From a checkpoint of a small mixture-of-experts model trained on Wikipedia: a shared expert of 192 neurons.
Below are experts of layer 9 (counted from 0) of a mixture-of-experts language model. Rows are named router (the router's row for the expert), gate (a neuron's input weights, with its number), up (a neuron's input weights, with its number) and show model dimensions 0-191. Each number is 500 + 25 x the weight over its row's rms, rounded and kept within 0 to 999. Numbers have three digits each.
After each expert's rows: a language model's description of what the expert responds to. This comes from a sample of Wikipedia text that the model never trained on.

# expert 59
router:437525505475505492529519487550510545502451481571527477516491526490511511503493494492529496470461494528518478500505514513506458509516464517502469482520506435554527485542494484494441496535466519567539447500522526466495495510511505496497466472522528495491491546465522457511509476528459477528473530519518443469509470499495487486521507503513492524510481514486516453499494492466491503511441529481485508524521493502484444518496480489474459473488485500499511498491519484519494482464492466450485529486503453515473538483521553493478483513481474538541483571484483490472468512498517507523
gate0:506534542515465469485507504457479436527479490519550481477547510487513494495500540506497497481510503478488523508520473494484504499530507488543524498512512509547516425483501489518441476468529496501497462532489490478464496534499505517496497485529483459524497530473452499473486492509541502523486547531521512488493470517521469455523495479494425504484534520524468491479515493459501478495533486496494467538479522546530493492525507490467472465496495517497502496523472509483454508508498504467490476490522503512517492504487525498491485502495490490557516492467502507506515498533518553525
up0:500510501466524528531507472430475539503505531480492515497521524497467521472471493491506525507466467538532497485491543502496525513521504530432477526554472516487478533466513562499520525499456486507523500547504488489501490484497520503509516499518509482497445461509471471517514538488505550480514506512479539480489484507500523432524472484468502488423471529512492475513478484514535495511498445504518480463507513502522499500531480522543496481482466491492527479480519533483475498516494542497553531503520501510522487522537489499477502485523534504486437509481486471492549519551447456446
What it handles: Pipes, colons, spaces and verbs in sports results and tables, such as faced, against, won, Australian Open:, Italy | 1.

# expert 40
router:467523520477518480484511479515501523515519511478515496534486542446485502440497476491497480501495539508521484453528470514484531524504492500516490491517496457548521478515499452466514486477488485489506514478535544486513484521517458541475474499508504481532509471503528439528515489529508469543463532529507484496488477491510469490505525498497487552517524466479511515510499507502512468494484521465506478530544468520500471497490523460498518470482513502516494513486519525486514474439464507506489522487517453518518511528486490484496457482470482512485481422494489500466494522507477509472
gate0:483449529497496476493452478492485568491439473490516503527511496483467495466463535547533490504491547517521492473523465546451517506439494492506508494519467485499503527481505502487505482509509430481509505483522526484482493501521482535470483553508477533496500491492518488511488528506527511471539491505470490458473511501464497479480485506481471463562532503483513513461509502500506497474472485468499487474514511476526544460520501538479509504494443519472519510534496458492481508455465514508505479496501474467530452500513497518451498519503510507467477507523511502475491519444523485502
up0:511547500496489532513518468515497499511518538551516502473488494515528492498492502537494520472505520484487514516454460469503493526478511503483464505554502505462491517493464560510531493542475539492542519484533480495528479547510492520523500463474455472528497476494483523531498482480495512471514484477474502490528501540522466491520492496505485467514468487482514507482510475446517508505476515502525475519447512538474463479498532484498461519529516485533475482542519504505499521504514472458484515464504509536482496534497547487526496517556478533448526561530514497525505475466522472478
What it handles: Sport names and institution nouns in biographies and infoboxes, such as tennis player, Athletics, football, school, railway, church.

# expert 22
router:480540495486504491507515500524497518479485470541532447522461528515526518495552485493487462521504507528540514505533502486484435507547500501523473547492509505482521449542495493490517484460493520467551502575554511515512496513484507502444487566505470480503518500506518518533549506512516458512501500541510518486478461526515538482539491503500553517478471496477528529495506489492466546516470528483489454508517491566496522508515426490486483482507475527507480541524520523524462474534486530491480516502515455521493498487566496507458508517564475511470480562487510466485480507500535521486
gate0:456497531501500505429457512464522513499521476493502526478493492476490530525517549509440507464490528500484536494465571516517559495548542520476509491492518469556524505528502476484517501502487460523456476554487514525499493500447466465493488532543511506531466490528468509496506504490522479468466489551527487482510486553516525496499509543483506513548501503557498464543500481491469493501520507502463475487521501511495547517503533478494481506523531519490501495521492520524484541548518499508526499488533503479519487532508466520489489514511512467499499482489561500473583492475527523492
up0:528486528481466532462507523508477535445485501509474463500484528488473519512529509522519507495545530517493500480524456488518512564509516491483474449496517518517477500485476492487484509515432467483489517483485447535482519478454525482483525495494489491495457485467493499560519516511535521489504499497514541526513527487496477494470460505494469496501484443490488526473498537519508550500529519540477440480528464532478516518504525474494492438488526527527508521530488513502472515500533475500469465515564458501529499526508470521546471533489477434504480517518509538505496462484513467518
What it handles: Split verb stems after to or that, such as distingu-ish, domin-ate, cul-minated, plus sentence-ending periods, commas and table bars.

# expert 36
router:477519503467498486511529493494524528474416498543512534509464529501505510545526478494510485458489456535503497488558537484484499507528480526545424480526499508481497486518487467479464498524475525538500515486511530496471498504495523527465504450529450505481493471503511518499526491532497485530504543518501503453490499490530522516512536518498508525480479462493525491518497506459511526494460538497487469483508437484491475477480502488472518484413531538514511496436514532491501479494465514486506521526464487518528514482469451471470526470529496514519469488467493499491508522486502480535
gate0:519523523497497460478546479534481470550496471476506494470518479493530543500491497513496452538492461550468436502462464531488495517520497513495526525481495521525567478489505498486465527508499468499480499531478474499500495494525453441499516491521535502457519465501518510504519491513476480485496509528454504475480443506501532496501471469522532522511507516509478526503481484465480452516496480485460520496528484507529519493482512524484553478481495497475458475540475495540475509472479518442483556529506452523505512551494480530532507461475484470486490482513506470517472527527531557500
up0:524501513489479506505504541495558496526499506529488533506514528517525536503516523500553483439542538515512447469510420502506490470477452491490546550489523480496505520465476499476485491470482511481496483498552477491458460484531495510515448465483493473489471466485523543514476543484546505467553508529473516520460485480498512439498524495504514510529513496496491479489469526484483464506543487533488517489491484483499481510533527479477458517498491525471464505536487515477499514500496484509481498486440506519511509469518430483477501497487493506474536511480502520458460523475498483502
What it handles: Odd name and word pieces like if in Manifesto, Dreifuss, plus clause openers After, During, Despite and table number cells.

# expert 30
router:525536526488500487555534489493504515510453497519497475526449559533502507532519495492519490536534498526543496480483474507485459510517511505517470536539549506488507488538503516488493487466479533469499484494513500464502509512474500508453511531515490501478535549509516445509510482522509483512518526549507510482490466508520519519506433525513534524515464491484562524558492483465479554488482507491501492492518475533494526500476495471488472483503454498508509511518530519551489470556478501507495531509463517532486503496491510468483518505526462534463480525493477492486484513536502502528
gate0:546522507504490497531532450506468527532487469485464484485451526491464498488515505505523496502526486493489488477491512462553495497520490471489489492477518529504505478490455519527463509553493534518469508502447496511464502512517514502510496477530492504525496502483500498520526476473515501514521516518535475510483493495503496477535401471515538485464488488505542497494493506510501482516434511508522507546445476521479497501463496519534531477488514522512535549477544499488536492459532491505525492523460554514543470499474490450506508492510531504523503499514451464539500546510486505489
up0:517463525568512546502507521503519537499531507553530544495466520467547486526509488494454489497481464503498479496493504501475550453482509492529480510490485497507480471498524489427482490481494515509529494524525519505537543491494544496502530492488514527467501486522506487489512442463500527478529484498509516511500479486544472503531511523496490461502489508444436461525473508478487519514496536495473468506466491462535499490529493500514524516498508552497491514480563469543491488488528494514462485497542471511472481504538502456483537461471460469457481497458510520511502471521454486524
What it handles: Verbs and prepositions linking reports or quotes, such as describing, responded with, said of the filming:, plus sentence starters like However, While.

# expert 25
router:494529501474476478497508479501499513516464484506513514514487512455498503522517498487459474461526502528517481488475518464488523514545464520513502556501538536453494473513505504477558477502541513508504482466543530545466510526506479536502455486526473504509514497532516484512538515516573501528496510529508550490498488488520524558515472511511515500512481452472516442534514490472496560461434527484484516510531491553525549495518551498506461489495495496525490497523532516555456475489459497498481520495498488531490509526553548490467511510579479523499483454484494489483496514515536460507
gate0:511536451498480491524536494543504490511498517514485493507474520454502473509559514482546496527463480518475520526485488515432463499506537470489497465504510518495536497539509514485558491519516523509526524504524523531504531496478541491514513507476495478511479517503502476468490562462477543453537463518504508533521500505490422482514509508483497513480535487547498475475511486502514508500484521507501501497542472499528525513503548478472486508449488485508507482510497496531466513487493506494465498465505472518513518532516486487522475513546482547480501512471455519511494495486524472497
up0:500543475446482479493521462540526483520482490514476498503511459528466484534502518543521476499505476512492509518509499462505540479545499502472499547527525487490488473508530540518510528514532509528461495481464459473536507545508477493493470494516458560465503450507557513499525552486462521458490477526499470508518495467522527443495520513511533524514498539515541517513527491507534518483466511477499535481491513469508516521499480527556512525478485522506489492524506493532536458471480497527489480492496474463519494459509477536485522502503492508475548472478539473525496482478468498523
What it handles: Comparison words more, less, no, only before "than" ("no more than three"), and sentence openers like However, After, While, Despite.

# expert 57
router:484523463460536483511519498505540508541470501456540493513483525444511464489500521489510489517468539529544496489507511480500495529468530533490438482501488466499514467479500503480515479486514550527474512443505519507518461539493469526471521495517522491520522498469518490509505520498510505520506477517521518472469463511497493474518511513575522478525488494485528501514491474514491506532472499458492465494549511473518484514519541501505491476518448476514518501487523522515524471452494475506500539489525471515498523496480499482474508499499493507521480460464484480454483503493523479506
gate0:493480512517533465471503484527524487491514489515495506591486484456503484513512490478491514505500512489519517462508482525474495504501537523540531505494463500507523461489497493489533558483482494480484505477476510518502489505489499511482536506506482531526541489552514456543473506501464527489523499471514527534529505509468499482475494480499490480494494468532510490467456522503483468519527525485522500490544507484474541501509505483523508472505455481483533539462513489475506502533463510491551504509481482487503475523476485493487537509505558522533495456486509531505517519511469446510
up0:490477481521480468521509504501485504471429502503498479485495518490517503512490518510521506472514476493521492486492486515505529486499523493520493500512450543504514460491497528497501476501503480507446482535522453530471487500477492488521478530472498535450517545510478470503526567504484470453516483479501508489506470518458478483512470530515518451533473547506479531466468484548520486481517530468485460527511490472492506524518490495512481525492498516535494542495496480527526493521497492471487477486511543485496489482514525459524524571494551496498536485530531511503509504533515523499
What it handles: Nouns naming places or institutions in geography stubs, such as village, school, station, settlement, road, church, often followed by "of" or "in".

# expert 24
router:501516466470533497507533472547542508525513518531503486514486507508488477506524491485544491546527519506511463462481491468496501519564519478518457465512514530515501468517503490493537487478535482433524498535530481527508548516498475510500523490515471473483491465491552480514505512517497475529450488516512479463481468466491566491507445508526560505488519560478528476492492515485515483493456504484497474526536484521501508473485481464512463503467448478526506489548511507498433492487499488496488506510461539496522497546518468460481492496598485522494464493481499451472506498507468504512
gate0:520501490488532553507544536488538500543531506496507512475501521520514482452496509526494522514486509492515487508510555493535489527502546502516557497474527501504520429481506482511504487473503547449502521496525485520522501490499464497514485486484480499507491523504532503479505504531490519500494522502486551516491497543481497493516514476480499485474512506472494504489493484505534500551529498516532526471551499536517498483493464446456522493515490466467539489546502476516517509456508511568487489498487507541474500488521515464505507465518464548482468536525504521502524458482471478506
up0:506469538530464485498503516478471509509527496489514458494473516500432456481527528506484460476478486525501485459458504502539476508496481516469456512497502475458509507477477479488438531497471480497501479500482508470508512495492462496550500481494502501485528526526487507510453516468502476516526563456491516499493482501510526546497477477505488490478476520513452537503467481498503506512515499505474469475494442500439507465493474530488457446457523498498493462536459502482464497485487499465512531519501510467501526492495437480523478490527513454483533474528519461554483512483552494510
What it handles: Inner word pieces after a short first letter, such as ri in friar, un in Tribunal, plus spaces before numbers in stats lines.

# expert 3
router:468527499481501487504518497468526504501527507477505472511470532479532465461529511482530471440523501516531472492486465477486479523565543503541473564528524530468549472519474486485501472497502478446473497498520500463459483517490454495516537498513473532493437523533500475517538489531500465521468493526522442476485481508512501487504446524537530528492462532481548478509484513484512482506489516477501495531508476511469496509502487465507495485508476504509477510511520523517506465481495488529476524495534506497474511497488453488468520450505491526514489502486499471478497523497512461489
gate0:514463458509569463484489476509492490469487479527476520544494544510509463517498483472462497532485509495479483461525542465516489487449514518518562516501538474513499468514463488520535476543500498501510516469464472509516534490493546550463542499498546476504545505479531522502460457533412491493465490470497468502481516506506506503481487515467471480488540487518489497486486480482489498515499519508472487475547551490468472479500489456513525514470461472523479507514533505476485461500469527485506503488509496471498472491482498462539514505492483510507513488525472457520507504510484497532
up0:523490467546552459475518504435519473541460490484526531514468471516513518549418525500549524497515507531476486487474490507504491481459511524473503479531567469526461499484515511498452510496523506500468503499528500515490493519477536488526513482520470477543523497503449540498503503484476527494449489499461484491493471502488519493496529516511539449533491516527474507478504531516487485467516470497495512460512500511526487480479500511491497515542528535499448519549516507534503496502499507465510487490538512485490508526508543493507452487487493463522523547481504497450493505482530513503
What it handles: Words opening credit lines after section headings, especially "All" and plural nouns in "All songs/tracks written by", in album articles.

# expert 29
router:447530500474543485502504510485550525493449497523501500526474523526528561476531486477492482498521520506522479481518531476492518525543555524503483507523562518462521480515496488465489493495506436481548497551493531497451564526420446504504475519520497471469488493491539493514520472533534500531438530496503500488468479458524519484520455517505515513506523532499491426508503477481491521535522500493487462494509481519539492471472472453557472479455525468523493475496523495555487486516491494487475531502481501503477513501527474478484493497502490528495480535471490459494483510474508469506
gate0:489508532528536552519474529527536523491472463511493433514527526526525536508459481440500517493475504502498545480502529528516480496470538532472494500523481465487549454492520500506505488441482500470489489478525467533503535483510503473469506516483469398497497527467504462470516517544534490463450516493497488532515502539485482490550503535525506529515509503514482481472495550510542497519504453517511458480503557513510509456489462522543495536520475502484529485512528513505497492495520540518499508453514521487510504525531514499534452471517502492467496549500510482487501530474481517484
up0:513496465506524528564504477511499504545524528521452489522539514513493488506496489516491540509493482455532470432432501509491470496525499451468494526529518456540484475432520490513473558473539501479518500492462492486508472493535499501499501493537487495526473507488519524487505530463483462499513474494488500509522479494486520502546534495485511478483470528484498471481466490490467462455478506514490495515511457570474488533490525437544494509441463484495471529529515500501518482483499479462443486518477464510520491501476503486489462496511499494507491498499502453486508479494529515553
What it handles: Tokens following spaces, pipes, colons or dashes, mostly digits and pieces like sh, Sw, Es|w|atini, and numbers such as route 114.

# expert 39
router:450524532477502499456526497513517508506429515491493466514491516466481512488510501482526483547541513532517499499481480491489509510483504530515472524521562464464497484512499508477482480531483514497506445530510541472508514512520452510507459522523472533527469511507529479540522520528605490523479527508516502476476487469518555485519477512515528475521465520466517546497519490483506518494434511498474485499517532500502524521513561463534482483474475517524537518514536494502448476524472488499490524513453472507537507488561504464479536507488472506490478462480485473483444533521477453516
gate0:517484484465533507515514477447501496539469536519456514528499475500494493458530514460502480491506475504519509486565507551558498531503505524520529502481455557506500564523476502501496525552486491455523512537524488508476554468509491484498480486508501519474460454526494496539472477521483497489512513525519499487502536503526481479484523490532508505521532515470489470513516477437459494464502500471522509459495507448518439523511564538507529492499534529521526522512506471508538495582516529507500504531482485503483513517487505468508535501497521525507484512526506528537495481528489491477
up0:459509473479543507527511558488539465526460490508499501514512525462508491500470460502479540553483522441486475465509537514501511520482468451514500504493491553513479491500512496489533538481521527544486477513570500513502497487500489496501538521520482480515488515512530497458526510493523503511479533501545517526476513535538510469470476508511505488530492492495491484517504493400525456449515505553484479517508469495495508447563518493508513490555508467482504483541505494533532485501498537496475494546505481494500479486453500510515457527532491512491501526527510500498512500457453497488
What it handles: Opening parentheses before converted values in weather tables, plus quote marks, digits in years, and "United" before "States".